Experts of a small language model.
Size: 10 layers, vocabulary 15196, 74.5M parameters.
Experts: 64 experts in each of 10 layers, 128 SwiGLU neurons an expert, a softmax router, a shared expert of 128 neurons.
Training: 1056M tokens, 4029 steps.
Below are experts of layer 4 (counted from 0) of a mixture-of-experts language model. Rows are named gate (a neuron's input weights, with its number), up (a neuron's input weights, with its number), down (a neuron's output weights, with its number) and show model dimensions 0-255. Each number is 128 + 24 x the weight over its row's rms, rounded and kept within 0 to 255.
Before each expert's rows: "gets" lists some tokens that make up at least twice as much of what it gets as of all text; "comes before" lists some tokens at least twice as common just after its tokens as in all text. This comes from a sample of Wikipedia text that the model never trained on. Tokens count by the router's weight.

# expert 23
gets: "1", "2", "3", "0", "4", "6"
comes before: " |", "–", ";", " /", ")", ")\n"
gate1 [108 120 149 146 107  98 102 162 145 111 104 159 138 152 143  98 146 104 143 139 150 147 120 102 112 122 142 157 123 149 134 145 146 124  96 118 102 125 114 117 153 104 171 137  92 131 119 159 125  85 108 154 142  97 136 150 136 191 131 163 117  84 142 107 110  91 151  98 106  95 177 131 140 108 144 169  97 124 154 121 136 101 118 106 132 119 128 128 118  87 116 145 108 161 142 131 136 142 118 135 179 145 138 109 115 114 128  76  80 120 110 138 160 131 147 133 160 163 140 141 125 119  96  64 156  90  79 149 121 125 105 146  91 123 136 116 105 115 100  81  98 133 110 132 102  94 147 148 118 128 138  82 130 160 134 145 114 123 109 128 132 116 109 119 114 148 120 113  92 170  87 120 102 107  78 122 133 119 193 136 109  86  84 132 132 124 128 175 117  88 141 102 111 106 139 133 117 158 121  86 134 107 110 107 127 156 132  73  61 169 154 179 128 124 117 136 157 145 175 155 117 145 151 121 115 121 118 145 131 131 151 139 166 141 134 117 137 132  97 110  94 121 114 129 141 129 133 117 122 180 160 105 119 105 163 123]
up1 [143 122 150 134 139 136 118 110 118 113 120 140 111 123 114 102 120 161 160 106 145 149 120 104 128 149 133 161 104 119 123 162 141  62 132  87 119 146 105 129 135 110 128 141 152 145 133 136 123  85 127 135 128  90 140 147 164  83 195 163 137 131 130  95 150 125 121  92 128  94 158 135 141  62 121 142 109 161 136 119 166 133 151 107 144 183 130 129 104 131 156 129 109 172 134 134 140  97 146 128 181 159 103 163 105 123 139  81  96 112 100 142 155 149 120 138 115  94 164 133 117  88 157  97  96 135 107 117 138  97 134 161 127  96 109 110 156 132  77 134 145 124 114 118 128 151  45 180  91 147 111 146 125 120  98 139  85 176  92 130  96 136  91 113 125 160 121 122 112 135 181 128 128 129 132 135 148 126  86 121 166 122 101 155 105 134 167 142 120 143  87 116 152 123 108 139 140 102 145 115 113  88 135 149 114 113 120 127 117 149 137 135 118 142 140 115 161 133 157 123 106 134 139  99 145 124 143  70 129 141 153 139 141 111 171 131  95 140  71 150 153 123 119 113 167 107 170 115 120 143 150 138 123  85 129 139]
down1 [130 102 124 108 110 128 163 106 138 134 118 143 147 105 172 107 111 129 138 161 142 109  96 140 150 106 123  85 136 140 153 159 114 150 100 110  84 120 163 133 115 126 129  74 147 123 101 110 137 140  99 113 122 133 134  99  82 120 140 118 153 100 152  89 122 152 113 163 120 179 167 126 139 113  95 205 142 154 121 179 149 199 186  95 120 121 124 101 156 110 122  90 137 146 122 137 126 128 123 133 122 106  94 165  99 118 123 113 146 147 117 127 156  92  79 127 121  81 126 106 148 133 103  99 153 115 124 149 153 137 154 126 126 116 116  90 151  98 175 126 158 108  93 100 145  99 120 131 104 141 129 135 161 124 136 131 137 135  93 100 136 123  75 112 139 121 157 121  81 163 168 119 139 103 110 118 141 106 109 104 172 168  98 124 142 154 137 145  98 161 108 139 102 133 119 158 158 136 127 122 114  94 173 124 121 152 144 117 106 116 155 106 160 165 159 127 114 112 128  76  93 140 142 158  94 147 137 132 116 180 141 128 111 108 154 124 101 109 105  98 160 126  78 133 145 108 146 134 133 105 140 127 114 122 111 155]

# expert 15
gets: "200", "2", "5", "201", "4", "3"
comes before: " |", ".", "0", "9", "th", "7"
gate0 [132 116 143  99 140 157 157 148 123 110 138 138  95 151 167 143  60 136 126 186 148 148 109 124 158 121 109 103 121 141 130 128 143 183 100 125 162 177  93 139  81 118  95 131 156 161 142 164 118 127 176  96 135  73 148  77 116 117 170 134  83 138 101 113 140 143 129 157 158 133 153 128 157 133 127 165 100 130 178 158 146 159 138 146 127 129 103 121 129 188 141 129 132 136 193 139 132 140 128 152 122 119 104 163 141 137 109 108 127 103 152 114 125 118 150  99 102 130 156 142 116 150 137 129 142 152 133 149 152 153 152 115 125  98 141 125 142 130  99 142 157 134 116 121 142 119 132 146 105 167  81 125 156 143 115 109 139 120 125 115 122 152 134 149 138 120 158  89  77 120 137 137 176 144 123 111 140 151 151 126 120  89 122 145 103 100 167 106 132 118 114 201 123 105 123 110 123 174 122 109 107 110 160  98 137 139 127 143 128 117 164 148 138 118 130 120 187 133 102 122 127  72 144 158  81 106 150 111 148 116 140 135 149 140 132 116 130 134  74 118 125 184 146 154 154 109 134 114 145 150 155 114 151 138 104 160]
up0 [116 124 144 106 130 106 131 137 132 120  90 173 182 125 156 146 116  90 129 163 124 123 140 145 133 160 180 124 124  79 172  86 146 164 123 116 123 156 127 141 147  99 134 150  98 129 203 128 141  75 171 125 128 108 113 131 172 136 101 115 124 125 113 170 151 155 134 119 138 145  97 115 106 108 134 140 121 192  84 148 113 116 113 128 146 121 128 110  97 105 117 152 130 104 129 144 120 104 120 106 120 129 107 133  84 128 121 106 107 186 137 121 133 129 140 134 107 114 128 160 144 122 117 143 134 101 148 110 131 133 122  96  97  97 141 131  60 112 132 125 132  78 126  84 146 115 117 128 121 145 110  91 172 142 133 141 108  99 136 147 154  92 144 119 119 144  92 140  97 109 120 187 158 155 119  88 120  98 129 104 121 167 127  86  69 114 121 134 121 103 136 138 110 122  90 148 143 128  92 146 151 169 151 133 114 136 155 114 129 138 141 101 126 111 125  89 152  93 144 123 122 161 105  98 134 141 107 115 169 144 121 131 148 108 162 142 129 144  87  99 155 131 128 117 166  98 165 110 112 121  77 175 133 169 103 148]
down0 [140 128  91 126 121 131 115 165 131 139 131 151 126 138 121 173 127 113  98 132 107 140  57  81 117 138 116 108 111 163 148 113 154 135 112  86 133 131 117 110 162 101 153 137 105 125 113 114 148 114 107 121 104 131  90 130  92 111 118 114 114 134 119 138 181 122 149 132 105 132 185 111 126 129  84 119 122 107 114 143 142 147 102 160 154 155 137 124 127 143  95 126 112 125  96 104 122  87 158 143 144 132 115 128 144 140 139 145 112 110 126 161 138 127 112 156  76 113 125 113 147 163 128 134 161 127 119 131 133 108 150 136 157 144 144 115 144 139  86  55 112 155 112 143 129 134 167 146 115 136 117 148 146 118 107 110 190 162 144 164 149 122 139 150 135 158 131 114  85 119 178 177 146  95 183 144 105 129 147  88 124 139 163 139 144 136 141 140 115 129  88 123 101 118 143 155 128  92  98 106  96 105  90 124 139  80 146  94 140  89 158 124 188  75 141 108 127 144 166  95 106 139 122 136  96 118 156 118  97  87 110  62  79 130 153 152 140 135  99 131 164 133 121 144 127 103 164 128  99 136  96 105 157 130 123 120]

# expert 27
gets: "201", "202", "200", "199", "198", " ("
comes before: "5", "4", "3", "6", "0", "2"
gate0 [157 113 154  87 129 140 114 146 125 136 105 134 103 147 110 140 126 158 107  78 175 127 123 113 102 123 134 133 178  43 155 136 170 128 127 101 128  92 120 155 184 137 133 131 139 153  90 125  96 152  84  93 126 108 139  65  96  96  75 152 138 123 147 119 144 152 116 127 140  68 140 117 165 137  96 140 112  87 154 123 161 177 102 105 128 115 131 122 154 109  83 136 121 137  92  78 104 125 102  83 128 116 142 165 125 126 140 130 149 149  76 102 151 129 104 143 164 129  96 111  99  85 129 103 103 170 114 149 109 110 160 124 171 141 111 107 139 130 142 141 125 109 140 148 158 126 109 145 107 123 185 129 163 109 140 134  85 102 115  90 142 150 161 114 113  99  81 121 134 139 103 142  93 156 125 132 164 127 164 130 125 124 121 141 139 126 125 147 130 135 127 125 108 139 126 145 103 157 122  74 121  88 132 112 133 139 143  93 131 151  84  92 117 104 112 105 137 145 153 133 117 127 148 120 116 107 145 137 102 154 119 111 128 134 107 122 153 130 129 160 109 119 136 152 124 111 138 118 162 176 169 138 127 140 107 142]
up0 [132 151 134 117 134 130 124 131 121 145 112 117  94  79 147 127 116  89 100 118  75 143 123 104 112 131 150 147 126 116 112 140 117 140 111 136  83 128 159 159 140  88 122 121  96 166 153 127 130 100 132 122  96 175 101 106 142 119  74 142 100 111  94 119  77 119 126 176 152 138 154 113 125 121 171 129  80 130 123 135  91  95 142 113 128 127  73 146 143 137 104 108 158 160 138 119 118 152 100 138 158 122 144 146 111 124 158 172 107 141 150 159 153 158 158 112 101 134 125 113 164 112 116 105 139 131  81 113 132 126 120 154 130 146 140 149 159 112 153 134 154 123  92 133 140 126 128 108 151 107 132 110 110 129 135 133 101 105 158 127 115 132 135 118 115 169 193 122 164 128 122 109 145 189 112 133 154 126 138 174 122 173 175 152 154 159 108 151 170 128 138  78  98 127 166  70 161 136 106 152 142 161 166 114 118 180 140 109 129 156 150  99 150 115 115 136 130 100 120 105 122 133 155 114 125 161 128 133 148 115 144 137 170 118 150  97 127  92 144 122 137 144 103 141 117 169  98 129 105 140 152 151 130 154 170  55]
down0 [132 130 136  85 113 170 138 189 170 139 107  59  87 124 169 152 132  75 145 124 130 162 124 106 114 111 149 128 136 163 117 137 143 130 147  97  87 126 123 164 125 109 144 135 113 118 120 133 107 100 166 154 138 106 136 121 107 124 130 136 108 115 100 143 124 137 113 120  92 128 135 128 175 164 157 140  98 178 151 137 125 135 134 124 183 159 127 137 137 158 178 143  85 144 131 127 114 126 120 137 169 124 115 152  87 124 175 124 157  87 104 105 100 135 167 138 135 106 118 175 169 105  87 149 115 110  71 127 131  82 128 130 167 116  99  99 123 189 137 121 143 163 152  99 148 135 103 111 141 149 109 131 119 129 147 118 179  92 108  68 158  92 135 143 106 106 111 118  94 136 118 102 136 142 149  96 134  95 143 109 134 159 135 114 136 130 107 104 142 137 123 127  81 155 119 144 166 135 111 103 147 109  96 109 152 138 180 157 130 130 166 119 155 119 125 122 110 109  89 136 130 152 133 115 140 113 168 112 135 160 126 151 169 116  96 128 105 122 121 103 131 126 142 109  99 150 102 145 155 124 117 128  93 132 145 107]